config.yaml
n_layer: 9
experts_per_token: 2
d_expert: 96
moe_layers: [0, 1, 2, 3, 4, 5, 6, 7, 8]
router_score: "sigmoid"
balance_loss: 0.000982
init_std_router: 0.00781
norm_eps: 1e-05
optimizer: "soap_variant"
lr: 0.00354
Below are experts of layer 6 (counted from 0) of a mixture-of-experts language model. Rows are named gate (a neuron's input weights, with its number), up (a neuron's input weights, with its number), down (a neuron's output weights, with its number) and show model dimensions 160-199. Each number is 50 + 12 x the weight over its row's rms, rounded and kept within 0 to 99.
Before each expert's rows: "comes before" lists some tokens at least twice as common just after its tokens as in all text. This comes from a sample of Wikipedia text that the model never trained on. Tokens count by the router's weight.

# expert 13
comes before: "ing", "ed", " of", "er", "ers", "es"
gate0:50 51 70 46 53 58 75 33 59 22 43 49 23 58 51 47 53 41 34 62 54 57 38 44 49 47 70 65 40 50 51 33 28 56 48 69 47 55 51 63
up0:62 64 57 52 59 33 49 67 33 45 56 48 54 42 62 55 44 43 63 58 61 51 56 44 46 58 45 41 57 52 61 50 78 56 76 49 49 47 58 55
down0:60 55 70 37 45 52 59 53 38 66 67 33 48 41 51 60 40 81 51 55 50 44 55 45 49 40 50 37 38 51 52 59 32 66 27 41 55 47 34 68
gate1:48 50 40 64 61 78 48 51 70 44 47 39 43 35 64 54 49 47 55 52 50 38 63 57 34 49 70 36 53 44 41 71 54 46 52 59 54 37 47 35
up1:31 50 52 64 65 62 73 59 53 46 48 56 44 40 74 51 38 47 47 58 63 40 53 48 61 60 67 34 25 62 58 54 57 45 42 58 72 55 70 55
down1:52 55 44 43 29 71 47 63 37 53 42 48 43 69 33 45 39 55 58 41 47 77 39 51 43 60 54 48 55 54 39 38 42 64 65 68 37 37 61 20
gate2:58 49 40 52 47 49 36 44 63 34 55 31 56 42 33 37 63 54 49 55 46 46 61 48 57 51 43 83 42 55 58 45 58 66 39 71 34 55 50 50
up2:28 58 52 33 59 48 45 31 63 76 44 44 49 44 56 39 43 49 36 28 50 29 39 44 45 82 27 48 50 56 62 51 36 47 41 30 68 45 64 61
down2:45 57 55 43 56 66 39 46 29 59 63 68 41 45 39 31 29 51 26 51 42 56 29 45 39 56 50 76 57 41 52 71 67 45 42 44 61 47 60 53
gate3:55 46 66 50 61 34 35 62 59 53 78 53 49 57 66 42 53 50 33 22 63 60 49 42 51 61 75 40 55 44 48 38 54 63 47 65 64 39 68 69
up3:51 53 48 55 49 57 51 45 61 50 28 48 46 62 39 48 35 36 63 53 47 48 65 54 50 52 51 31 44 63 78 53 20 30 63 42 44 63 44 31
down3:54 37 67 55 62 61 38 38 43 54 54 58 51 54 46 64 62 56 11 54 44 28 40 66 22 49 63 51 60 32 46 57 51 55 51 45 49 43 62 57
gate4:44 48 68 72 42 65 71 37 41 65 54 45 49 66 67 70 47 35 60 69 37 53 53 54 63 60 52 33 50 49 41 26 52 37 49 57 62 51 41 59
up4:50 62 49 45 85 42 52 41 36 44 22 73 35 48 51 48 57 61 30 54 53 61 45 61 64 49 33 49 38 23 43 66 35 60 52 51 65 34 44 42
down4:48 22 54 45 48 53 38 68 51 61 78 49 55 50 24 60 23 31 49 60 22 37 41 40 55 46 59 34 62 52 63 31 60 65 47 56 56 48 32 62
gate5:67 43 55 43 48 41 45 37 54 37 64 43 40 60 42 39 47 50 50 45 47 63 60 51 60 42 41 41 25 38 46 52 56 42 58 27 47 47 22 58
up5:20 70 58 53 44 41 36 64 52 71 41 38 45 50 37 35 41 60 73 51 54 62 53 43 57 53 83 53 62 48 63 63 63 74 79 40 56 32 43 63
down5:47 56 44 48 41 58 64 64 40 58 58 49 43 64 59 51 68 18 57 60 53 50 65 56 38 59 65 52 64 53 68 64 52 49 59 57 38 49 48 46
gate6:23 50 41 54 46 32 48 33 61 38 75 16 48 59 41 51 32 39 80 38 44 36 57 38 46 56 85 57 71 45 40 51 47 31 52 43 56 65 33 23
up6:29 47 41 46 38 48 45 47 29 48 50 46 57 30 32 45 30 32 64 45 77 51 44 61 37 48 38 50 48 40 45 56 55 40 55 37 31 72 45 36
down6:71 26 59 48 87 49 53 59 45 39 24 67 66 60 56 50 42 58 55 30 34 38 40 47 55 78 53 29 66 42 32 61 52 37 38 23 77 59 56 55
gate7:37 68 45 53 28 22 53 47 44 54 40 47 56 59 45 30 61 64 55 41 73 76 26 56 53 62 67 50 59 54 62 71 55 48 59 32 46 52 55 42
up7:42 70 49 45 51 43 60 46 54 49 52 65 52 54 63 69 42 60 60 50 63 59 66 72 33 40 51 48 55 34 40 24 52 57 44 62 63 52 69 38
down7:30 45 53 53 63 49 43 63 57 62 46 56 48 56 24 47 60 51 50 41 52 41 40 48 63 38 48 55 42 43 55 34 38 64 54 54 58 41 62 62
gate8:58 57 59 63 68 51 40 51 56 57 59 62 59 68 39 43 64 71 39 51 52 85 30 49 28 37 39 33 50 48 19 63 46 46 38 47 63 49 51 33
up8:65 42 49 49 14 53 48 59 60 42 59 52 56 54 36 59 48 59 47 64 54 33 38 36 47 40 35 66 55 46 65 38 70 43 60 39 44 39 38 64
down8:52 33 77 40 50 53 74 63 49 62 58 28 38 47 50 51 40 50 43 63 42 36 42 46 45 55 51 44 51 34 66 49 62 49 57 32 46 48 47 63
gate9:56 64 52 59 85 41 57 34 51 30 47 36 42 59 65 23 33 62 54 58 28 59 66 55 52 66 56 43 67 63 73 65 52 58 46 45 36 54 55 61
up9:61 55 44 61 36 61 44 42 42 53 60 63 58 27 44 73 63 35 59 49 56 62 69 41 66 42 79 57 55 51 50 21 67 40 60 36 54 46 43 36
down9:34 42 50 38 53 71 53 50 32 29 68 35 14 39 54 48 53 59 58 28 61 68 57 45 68 50 58 30 65 56 19 57 73 45 70 33 62 66 82 43
gate10:54 69 44 48 40 50 63 52 54 36 37 54 45 54 56 65 35 50 54 56 57 50 31 32 55 39 60 51 62 46 37 46 67 44 55 44 66 56 55 36
up10:47 75 41 53 56 55 66 74 67 36 62 33 56 48 66 67 57 21 77 41 41 63 39 33 52 42 43 41 51 63 31 39 36 74 50 56 80 45 39 53
down10:29 73 40 11 47 42 28 63 68 37 50 53 45 44 37 49 51 54 64 34 43 32 41 35 42 36 65 51 41 49 73 55 37 63 47 52 54 53 52 70
gate11:55 67 50 52 50 32 31 38 44 40 68 48 35 36 71 47 46 55 49 20 44 47 67 53 54 73 53 77 54 39 41 36 63 48 71 42 52 42 50 27
up11:45 44 33 46 71 38 41 55 63 65 40 59 41 54 39 27 40 53 47 30 64 45 31 42 64 65 36 56 45 54 80 41 58 35 74 28 18 66 55 45
down11:53 36 34 56 43 49 68 59 51 30 34 42 41 57 37 41 58 49 67 44 66 56 65 41 56 51 28 36 41 48 49 35 50 38 46 56 72 28 34 47
gate12:32 37 42 34 40 40 67 49 54 37 56 49 37 57 41 60 73 44 63 54 44 65 39 50 62 48 35 76 54 58 54 54 24 38 28 57 49 40 25 12
up12:19 61 40 39 29 33 22 51 51 46 42 64 33 44 40 82 78 49 52 61 68 70 35 53 43 63 27 50 60 51 63 53 29 39 28 62 36 66 45 42
down12:37 66 43 71 48 62 56 61 38 55 75 39 62 58 76 28 43 79 50 66 45 64 30 48 51 52 41 40 47 51 53 56 42 68 35 46 50 49 55 56
gate13:47 64 51 62 47 44 50 31 48 35 46 72 39 39 52 42 26 57 51 64 43 62 31 60 54 33 45 74 51 35 53 52 51 43 39 49 43 51 32 67
up13:45 51 70 34 41 59 51 55 39 63 58 47 45 58 59 62 60 70 42 44 35 47 31 26 53 51 46 26 46 56 67 33 54 74 58 50 42 71 48 48
down13:38 54 69 56 52 35 55 77 45 62 43 56 57 52 48 60 47 52 53 36 43 56 32 52 56 46 50 69 55 45 38 51 54 69 46 60 61 58 64 45
gate14:66 41 55 25 32 46 58 54 63 42 41 24 54 65 51 52 42 53 55 57 43 23 60 46 57 43 42 47 50 38 32 48 36 36 24 30 34 57 38 25
up14:40 61 46 62 59 50 43 36 42 50 52 65 27 50 45 47 71 52 59 48 60 52 60 37 32 59 49 73 34 49 57 57 31 68 60 61 60 32 49 36
down14:50 56 60 67 34 58 51 41 30 41 54 19 50 54 54 44 51 41 62 60 54 46 38 41 63 67 41 63 40 42 38 68 45 51 43 82 59 53 58 61
gate15:39 57 60 58 52 45 55 49 55 61 57 41 47 53 37 44 53 69 29 80 50 60 54 49 36 42 40 50 42 57 05 69 44 48 46 52 53 12 60 43
up15:45 40 50 62 48 56 51 62 26 54 47 72 55 58 21 65 40 51 66 62 57 44 62 47 45 51 38 34 65 34 46 54 44 35 63 47 76 63 55 62
down15:65 53 55 55 21 48 61 66 48 70 46 57 64 61 65 41 38 54 59 49 57 41 57 62 53 50 54 70 55 52 50 20 58 66 52 40 52 60 52 53
gate16:59 52 76 26 39 34 50 79 55 58 42 46 71 61 42 55 56 50 48 67 39 36 51 43 36 37 46 35 44 58 53 37 56 34 12 44 48 66 49 43
up16:59 63 45 52 56 44 48 38 81 78 45 69 54 50 66 43 47 53 46 45 49 57 43 51 62 58 34 64 37 62 57 52 41 55 41 45 51 43 54 58
down16:66 44 31 66 45 50 58 42 40 44 56 58 34 29 53 54 59 61 46 40 61 45 33 67 42 54 35 66 59 41 53 52 64 37 69 52 54 48 68 47
gate17:40 50 30 60 50 74 60 58 71 54 59 45 44 28 51 55 39 60 38 30 64 48 68 36 67 45 61 59 58 60 37 56 43 54 36 49 43 43 50 60
up17:56 51 72 34 45 63 49 38 43 43 36 54 44 34 57 33 64 55 54 41 49 21 42 36 50 50 53 60 47 54 54 48 57 32 63 62 57 58 62 56
down17:53 43 20 44 56 57 60 56 50 40 46 69 52 69 52 52 49 64 82 55 57 59 62 58 52 63 50 45 46 55 67 62 57 44 50 38 57 55 48 38
gate18:48 42 54 43 43 53 42 49 61 52 55 33 58 61 46 45 44 42 51 52 42 45 47 60 35 37 70 60 49 46 49 38 57 48 54 56 49 65 31 60
up18:49 30 32 58 78 20 50 55 38 45 37 44 54 43 43 54 41 69 48 56 24 53 54 41 49 51 59 57 50 54 61 35 52 47 60 49 45 55 42 60
down18:43 48 45 47 38 72 35 51 47 51 41 59 38 53 39 63 40 62 31 41 59 44 44 54 50 69 55 49 72 39 30 69 69 42 64 51 40 63 45 48
gate19:36 59 55 58 67 67 51 45 21 54 54 58 52 50 64 42 63 60 65 51 51 31 46 35 62 52 60 46 43 40 51 35 62 56 76 49 51 49 54 46
up19:50 68 41 54 45 60 68 39 39 51 38 54 29 40 54 44 24 30 28 36 54 36 52 36 46 76 53 70 48 29 65 57 83 45 64 35 28 67 43 55
down19:54 49 43 28 41 73 62 46 72 55 31 37 66 41 57 43 53 46 49 49 63 25 65 63 44 61 49 36 49 47 47 22 47 50 38 52 43 37 52 60
gate20:51 22 39 42 55 61 47 71 51 49 40 66 62 51 62 46 40 63 56 45 45 42 49 29 37 38 33 43 66 55 52 60 81 46 69 27 60 50 50 57
up20:45 37 69 46 50 77 61 86 41 49 64 44 31 41 40 68 36 51 53 48 49 36 45 63 55 42 42 57 47 66 61 39 54 50 37 53 43 75 31 65
down20:73 34 55 32 65 56 58 33 73 69 48 59 40 42 66 50 35 60 57 60 62 39 60 47 31 55 39 51 50 45 52 69 46 50 73 55 35 45 36 59
gate21:47 36 31 41 63 36 74 31 69 47 49 45 40 44 42 65 39 40 39 43 59 30 50 60 49 67 47 39 67 52 52 44 59 31 57 53 51 60 53 61
up21:49 38 46 57 49 63 67 54 55 55 47 58 44 57 49 49 37 49 50 49 39 45 58 33 60 57 53 45 74 66 41 34 51 86 61 55 35 70 49 49
down21:53 56 70 42 57 46 51 45 54 38 39 46 46 35 38 32 51 60 50 77 65 44 53 64 45 46 63 47 34 41 44 43 23 45 35 52 70 28 48 71
gate22:57 46 35 40 51 47 68 46 58 49 55 41 43 61 41 21 41 41 53 25 47 47 39 85 31 52 45 57 50 49 69 51 44 61 41 74 33 48 43 27
up22:50 57 68 50 42 44 32 38 67 40 46 32 54 36 42 68 51 33 26 56 53 62 58 64 45 50 44 44 63 63 45 51 31 75 55 28 62 48 31 59
down22:39 47 50 41 34 65 51 56 51 56 43 61 42 48 27 54 60 44 58 20 54 47 56 66 47 57 56 61 57 61 46 34 62 62 59 49 49 38 62 25
gate23:59 55 54 32 51 76 48 61 48 64 48 75 64 47 53 53 60 70 51 79 41 51 55 44 54 48 44 50 42 66 40 50 51 64 38 61 53 55 48 55
up23:28 71 77 55 55 62 60 51 61 63 58 76 40 56 65 59 46 57 47 69 45 50 54 50 56 41 30 40 48 48 46 30 56 40 55 37 44 45 55 55
down23:31 33 45 38 45 45 63 50 57 41 56 48 31 47 42 52 50 51 65 34 67 40 42 38 45 70 50 59 38 52 63 52 69 23 62 50 38 51 50 39
gate24:23 70 54 63 59 39 33 36 60 35 48 72 50 46 48 61 51 66 60 31 48 42 80 46 42 60 43 28 38 50 67 52 47 36 66 59 37 55 55 63
up24:65 60 28 48 58 52 38 35 48 44 26 39 53 36 43 44 57 55 43 48 31 63 38 65 57 56 64 56 78 47 61 54 46 46 64 37 68 51 47 69
down24:54 43 53 69 71 34 49 36 52 20 47 46 52 46 67 57 45 63 16 49 32 50 35 52 64 52 31 57 54 59 56 40 60 62 50 45 57 46 46 56
gate25:36 53 55 40 68 56 50 43 48 65 55 36 52 26 50 58 44 58 48 59 67 38 30 77 28 55 58 53 63 39 64 59 52 31 45 51 54 63 52 50
up25:52 48 45 46 49 72 48 61 56 50 38 72 35 45 48 54 36 60 39 42 49 38 38 44 46 46 35 68 56 62 56 49 58 65 42 53 64 54 29 25
down25:63 54 34 69 61 45 67 46 50 44 49 51 65 51 44 41 45 36 58 48 57 55 68 47 32 54 40 35 71 39 41 60 66 68 52 67 58 29 60 46
gate26:65 41 64 39 50 48 50 39 51 56 53 50 50 40 57 48 67 61 43 49 40 55 52 50 83 57 47 58 64 57 29 34 38 52 25 50 47 57 50 49
up26:46 56 64 63 37 46 32 54 46 32 26 40 40 47 33 48 66 58 53 45 47 52 47 50 58 49 38 58 64 65 68 54 50 47 54 21 61 61 52 51
down26:76 64 34 62 59 45 50 75 59 50 61 26 46 45 42 37 31 48 54 36 35 65 54 63 35 39 56 41 45 56 66 56 51 49 52 50 26 54 47 40
gate27:30 54 60 37 54 52 43 51 33 36 37 72 57 32 49 33 58 59 58 53 70 58 63 76 35 44 51 49 49 41 40 71 47 53 45 41 47 64 63 46
up27:38 29 69 50 41 46 78 46 61 55 65 56 30 70 34 56 27 51 53 57 31 53 55 43 53 61 54 37 58 56 59 37 49 38 49 69 73 22 39 60
down27:62 39 38 39 51 45 43 38 47 59 53 41 40 42 51 72 35 41 47 34 64 39 43 44 64 57 43 78 56 55 62 63 62 46 38 23 47 61 70 42
gate28:49 47 58 31 68 63 50 48 44 49 41 56 40 57 53 54 56 47 57 79 56 27 60 61 54 57 51 51 55 59 54 30 44 58 58 62 33 66 47 48
up28:66 31 59 32 73 50 25 42 53 68 66 53 69 45 61 42 69 69 65 51 62 50 32 39 34 29 57 70 24 41 74 45 48 50 65 57 51 38 61 51
down28:60 58 35 41 49 51 59 63 41 54 24 65 43 51 38 43 50 43 49 67 59 35 51 63 67 52 44 32 52 47 23 41 64 53 40 64 42 51 45 47
gate29:51 52 66 75 72 57 37 47 55 53 54 45 64 33 48 37 59 58 38 37 52 19 61 41 50 52 63 35 45 63 57 47 60 46 54 45 48 42 36 51
up29:63 54 38 47 30 51 83 37 53 45 37 41 47 59 51 46 55 50 42 51 61 49 53 50 52 57 55 60 48 43 44 35 46 37 56 63 60 52 41 45
down29:48 41 58 40 54 46 46 39 73 54 47 61 43 44 38 51 31 70 57 38 54 54 54 65 67 43 61 60 61 60 43 30 49 67 36 13 42 61 64 63
gate30:35 44 50 52 61 40 38 81 52 43 52 52 47 83 46 53 44 31 51 49 60 42 48 35 55 32 46 50 67 32 47 37 35 41 44 35 70 63 61 46
up30:51 53 54 62 48 74 56 35 30 53 48 53 52 54 33 80 35 32 42 45 38 34 43 32 46 61 55 56 47 42 46 56 51 54 53 53 66 53 45 36
down30:52 63 49 26 39 55 48 37 48 33 59 52 47 39 48 76 48 37 51 49 50 33 48 47 35 30 37 39 45 45 45 29 49 56 65 84 37 35 57 52
gate31:51 42 27 57 51 42 70 56 54 42 25 46 40 56 34 56 46 51 47 56 41 55 68 29 46 62 55 53 26 57 36 50 29 59 59 64 45 30 35 74
up31:37 39 69 54 51 47 39 34 34 63 43 68 36 32 55 54 61 38 55 60 46 45 40 46 40 66 46 60 56 52 56 64 54 45 50 59 47 56 43 58
down31:73 23 57 34 59 51 52 46 54 50 38 43 46 37 71 66 57 53 50 48 53 57 53 59 42 54 56 51 59 68 46 60 44 56 58 62 41 66 39 35
gate32:27 52 67 54 52 51 60 64 57 52 67 55 42 39 67 60 36 45 50 47 58 33 44 47 31 41 60 65 59 51 48 68 70 38 51 32 37 50 50 49
up32:44 51 34 49 48 49 67 53 38 66 28 44 39 66 70 51 39 28 64 32 45 60 55 45 43 32 35 66 36 64 35 44 77 41 45 52 23 53 37 39
down32:61 61 65 57 49 59 50 61 44 65 32 43 49 45 36 50 61 56 33 50 55 42 43 52 37 54 51 47 45 40 84 39 60 42 50 61 30 38 40 46
gate33:50 56 70 47 37 35 54 35 51 60 50 34 28 39 54 45 53 46 58 61 50 35 69 50 46 41 35 64 29 68 44 32 60 50 44 65 48 42 68 47
up33:49 63 47 31 31 58 35 54 78 50 34 72 54 48 50 46 62 58 50 57 33 60 53 56 50 49 53 54 46 57 57 59 47 57 51 47 50 44 38 41
down33:49 49 31 51 41 51 59 34 56 53 33 57 59 68 37 44 44 41 51 44 69 70 45 44 52 43 58 55 64 38 49 62 46 60 50 47 35 57 28 72
gate34:61 57 49 48 31 66 37 43 49 41 87 63 40 57 38 61 75 52 59 62 39 76 50 49 26 48 49 32 56 37 62 33 51 44 62 52 57 57 25 44
up34:42 54 50 47 34 42 41 56 34 62 83 41 56 58 27 72 60 42 67 59 72 56 65 52 14 54 57 32 52 62 36 48 62 58 57 48 80 38 30 48
down34:35 38 50 40 50 50 63 42 56 56 17 46 11 58 46 37 41 40 31 65 60 36 18 39 60 45 64 56 55 64 56 23 51 50 55 59 55 66 40 59
gate35:56 47 63 58 57 40 55 55 36 47 65 60 49 53 53 57 38 51 53 46 49 56 54 49 50 55 61 36 70 51 61 59 41 71 67 50 56 45 28 58
up35:40 45 53 44 40 43 49 50 35 58 55 69 48 42 71 41 49 47 49 51 64 59 40 34 51 18 60 56 34 69 31 51 48 53 11 65 38 64 50 48
down35:53 29 56 72 48 48 44 49 44 34 32 54 65 47 35 48 57 58 74 34 42 56 74 63 44 60 36 54 51 47 51 60 68 38 52 26 59 42 44 60
gate36:52 36 29 37 55 35 70 45 55 46 49 45 53 35 37 34 40 22 39 39 37 50 52 46 53 54 70 37 37 31 41 57 36 74 55 50 68 46 28 34
up36:66 61 55 52 46 46 49 51 78 29 55 42 28 50 49 77 68 50 51 55 51 46 39 29 27 46 39 67 55 42 22 55 63 64 64 48 46 54 44 52
down36:33 66 62 41 41 37 58 25 69 51 45 45 48 38 55 58 51 72 68 53 39 45 53 34 47 48 74 49 46 31 48 64 58 62 51 32 46 52 29 45
gate37:60 56 27 57 30 55 37 68 59 46 59 65 61 70 54 59 39 40 56 34 67 61 91 38 53 13 37 51 32 29 47 56 47 49 51 28 48 53 45 56
up37:55 62 58 60 63 37 28 63 67 53 70 68 53 47 66 28 42 30 76 54 53 55 56 28 66 30 44 57 38 46 46 50 51 56 57 20 51 24 60 50
down37:63 46 43 44 44 55 55 63 44 56 61 44 43 44 39 39 40 65 21 45 57 47 60 28 54 38 59 62 76 40 56 66 51 80 22 41 58 44 31 22
gate38:44 70 48 70 51 38 45 42 37 42 47 59 60 40 58 38 43 44 39 65 64 38 40 42 34 43 55 54 42 56 45 58 44 63 47 56 64 48 50 47
up38:47 45 57 40 67 43 54 46 77 52 33 60 53 67 30 72 51 31 51 41 48 49 54 64 39 28 24 41 48 56 48 51 43 40 37 47 59 49 47 47
down38:58 43 35 58 47 46 54 66 78 54 48 39 45 43 49 70 51 42 46 59 46 63 45 50 59 37 46 85 31 38 42 49 58 68 35 44 40 45 31 55
gate39:62 54 38 78 34 34 51 57 50 60 31 50 67 47 67 11 33 47 37 57 37 48 51 43 48 49 63 34 42 67 40 45 48 72 62 58 31 70 41 42
up39:63 14 62 45 47 43 61 53 57 47 68 48 50 26 31 60 61 65 48 65 59 50 35 54 46 33 26 31 46 45 29 46 55 70 57 40 64 58 52 46
down39:43 68 75 56 41 43 61 53 57 56 58 22 54 59 53 64 24 55 62 57 42 67 52 63 38 62 61 59 57 25 43 48 44 40 47 51 46 51 65 54
gate40:21 52 31 53 68 66 26 53 56 42 63 53 71 37 31 35 40 36 53 45 61 47 56 42 41 61 58 42 54 68 59 56 54 37 65 57 56 34 39 52
up40:25 35 37 56 52 47 33 39 45 27 42 46 71 43 46 63 40 54 34 39 61 39 56 50 46 47 34 50 47 63 55 64 75 16 48 44 53 47 57 68
down40:42 57 34 36 63 50 29 64 54 61 66 62 59 56 72 44 53 58 58 38 30 55 30 54 56 32 48 56 52 34 51 33 51 52 45 39 47 46 34 55
gate41:48 51 48 55 34 21 63 48 35 41 40 39 44 48 28 50 44 62 37 52 60 56 64 78 56 42 56 64 34 37 59 62 38 64 42 50 78 21 48 52
up41:38 56 51 08 56 54 49 43 62 36 38 43 41 51 43 35 49 46 48 49 64 37 77 38 44 50 38 42 57 65 54 33 32 54 40 48 64 38 54 58
down41:46 56 29 67 19 43 35 31 46 59 66 40 51 64 16 44 53 52 58 57 56 49 53 49 44 48 43 50 38 49 58 44 46 40 51 63 52 62 63 55
gate42:65 81 60 33 47 66 44 53 40 39 37 52 47 44 49 51 43 62 43 42 57 28 67 45 46 49 59 38 57 35 53 37 63 45 50 52 35 46 62 51
up42:50 47 53 65 47 49 49 25 51 44 39 58 39 54 41 62 58 36 60 62 29 69 44 20 61 31 56 54 48 57 41 70 61 54 41 44 62 65 48 38
down42:32 65 46 44 44 50 28 51 59 42 23 55 35 49 42 69 53 33 27 53 47 55 33 48 59 40 60 80 74 37 40 58 43 73 56 51 56 54 51 43
gate43:40 54 74 41 51 71 56 45 42 43 50 37 27 52 44 50 43 44 51 60 76 64 54 60 49 40 62 66 23 39 54 45 47 35 57 72 55 48 58 41
up43:55 68 27 57 27 69 50 65 36 16 40 29 51 49 68 40 33 64 59 45 53 47 44 55 47 61 57 33 55 42 53 40 49 70 59 38 49 58 41 38
down43:42 42 52 37 64 74 75 41 60 46 65 42 59 36 54 65 56 46 55 45 60 42 47 52 74 43 42 63 53 34 36 41 37 48 27 32 68 56 52 47
gate44:49 51 60 61 67 58 44 75 70 26 46 38 44 39 65 53 49 44 27 40 54 31 46 72 60 50 63 77 63 36 65 75 38 53 56 40 50 28 51 47
up44:32 53 38 47 55 42 65 26 82 23 48 34 48 47 45 58 36 40 66 61 42 56 42 49 57 53 50 48 38 55 34 52 48 66 52 31 45 34 67 45
down44:36 53 22 53 52 44 39 45 61 48 43 49 30 32 62 58 37 71 60 41 61 47 56 45 56 65 49 55 66 61 29 57 43 47 54 59 52 55 47 35
gate45:43 55 47 55 53 28 50 59 66 46 52 60 36 40 60 64 48 61 57 64 32 35 52 47 54 44 78 59 46 65 44 55 51 69 40 32 56 47 42 67
up45:70 52 64 57 46 39 70 47 52 53 42 49 34 61 70 51 45 54 32 51 62 53 41 51 70 59 64 83 62 54 69 41 49 64 68 55 53 55 42 62
down45:49 43 50 56 61 43 38 60 45 41 33 45 45 51 71 61 36 35 44 71 48 49 45 44 39 51 29 61 40 53 59 56 62 26 63 58 32 52 27 52
gate46:36 32 42 75 53 48 34 58 57 44 40 43 57 45 34 62 62 63 74 55 52 51 42 55 53 44 63 60 50 69 34 27 67 53 70 77 49 54 38 30
up46:80 50 37 61 42 54 65 46 39 61 56 38 55 57 54 54 55 07 40 61 46 53 38 60 42 64 36 60 46 32 44 73 40 63 56 44 47 42 37 55
down46:49 26 46 43 58 34 66 31 67 60 48 57 44 55 54 40 55 50 72 46 49 55 43 55 60 31 48 50 42 49 66 48 38 65 53 29 41 44 60 51
gate47:50 70 46 52 65 43 39 63 55 46 59 52 45 48 32 40 67 23 64 43 44 55 57 69 47 33 60 37 51 42 53 57 34 44 50 54 63 71 25 42
up47:46 47 47 51 47 50 62 41 53 54 38 59 51 32 57 38 63 58 35 48 33 42 56 71 34 37 38 35 54 45 55 36 65 67 48 69 43 43 41 55
down47:54 31 49 62 55 48 52 43 58 21 72 59 58 62 42 56 60 41 44 54 65 63 67 53 69 42 55 58 50 31 28 42 50 61 55 41 60 60 45 52
gate48:46 27 41 48 52 61 46 58 35 43 65 63 26 73 58 48 71 44 47 68 34 44 32 43 59 30 31 62 35 46 41 71 45 39 50 48 66 43 49 60
up48:47 63 55 54 45 33 44 42 48 46 43 46 56 47 42 66 60 44 71 35 29 48 60 56 59 48 62 52 44 69 75 53 50 52 34 46 68 52 24 54
down48:49 51 58 55 42 51 55 36 51 54 60 40 33 42 47 45 28 65 55 39 42 26 34 37 53 66 45 78 50 47 50 32 59 31 35 41 41 44 39 48
gate49:63 48 58 53 29 48 55 43 48 79 50 38 44 55 45 56 37 43 67 22 70 60 34 41 54 32 37 42 40 61 49 42 62 77 64 58 37 74 59 22
up49:46 50 59 78 68 73 58 18 70 36 60 42 45 54 58 48 49 47 53 44 41 57 55 49 43 38 53 53 43 63 51 67 57 54 57 44 50 46 46 62
down49:46 56 53 51 31 61 49 44 49 39 44 60 72 42 73 56 52 50 69 69 80 58 53 53 50 41 37 58 63 56 31 62 68 59 19 61 60 70 47 47
gate50:81 66 43 42 67 62 51 47 44 49 54 54 44 27 56 50 43 52 37 40 59 49 38 66 61 70 47 61 62 53 54 51 57 52 51 50 45 54 48 56
up50:27 39 66 74 55 26 52 37 61 38 66 45 53 44 53 47 54 71 61 39 52 30 23 57 34 44 38 50 60 87 50 27 45 49 38 44 35 34 66 43
down50:47 34 40 37 42 59 63 12 61 64 38 48 77 53 47 50 36 47 53 64 72 53 48 57 49 46 39 41 42 59 45 62 77 66 45 57 41 51 53 52
gate51:40 43 46 43 61 46 46 36 43 46 57 39 51 49 63 45 50 63 36 59 53 44 57 63 45 52 67 50 48 50 23 56 40 52 49 44 54 29 53 55
up51:53 51 43 55 41 39 54 63 33 64 83 65 56 65 60 56 63 48 67 65 48 44 68 48 27 50 41 46 56 34 63 42 46 51 54 67 58 46 45 63
down51:34 30 46 56 41 74 54 45 14 51 54 45 77 51 48 41 52 54 62 55 64 45 41 61 28 41 36 44 58 33 32 37 59 68 26 52 53 43 51 57
gate52:55 41 51 60 60 65 52 53 31 58 51 65 44 37 47 51 55 46 67 75 63 26 41 48 30 45 49 38 43 53 46 53 48 58 33 45 61 38 56 56
up52:28 39 35 58 57 36 43 37 48 53 63 31 60 49 48 67 42 64 29 77 75 49 41 42 55 72 46 50 53 53 47 45 46 62 55 46 62 37 45 51
down52:49 62 63 59 55 63 52 32 45 51 51 48 56 62 58 48 48 37 61 79 49 43 37 57 55 27 61 59 41 50 67 46 61 51 41 78 56 55 47 37
gate53:56 53 53 49 47 50 75 68 57 52 61 47 11 47 38 34 37 35 67 45 39 53 57 48 67 68 62 44 48 78 56 53 53 41 59 65 46 57 59 49
up53:53 72 53 73 49 53 70 63 72 57 41 39 52 55 49 50 40 39 69 64 44 57 43 55 43 47 45 65 25 56 39 66 62 67 42 60 54 46 49 59
down53:26 47 47 56 47 31 59 47 31 43 49 69 25 60 61 33 49 42 46 55 54 38 35 51 53 38 34 48 27 60 26 38 35 28 62 54 57 28 71 54
gate54:43 42 40 42 40 44 38 45 42 68 53 36 69 48 59 71 21 48 67 52 39 32 25 60 33 43 33 50 46 40 32 45 37 49 42 47 33 75 58 56
up54:43 44 48 49 54 66 59 53 37 48 25 38 69 52 59 53 53 34 53 42 56 28 48 45 49 42 39 43 41 56 38 59 47 44 38 58 21 45 69 41
down54:48 50 57 40 58 43 40 40 60 46 39 59 54 55 40 63 48 52 19 65 70 38 46 67 30 53 54 45 43 46 58 36 42 54 55 27 38 51 43 35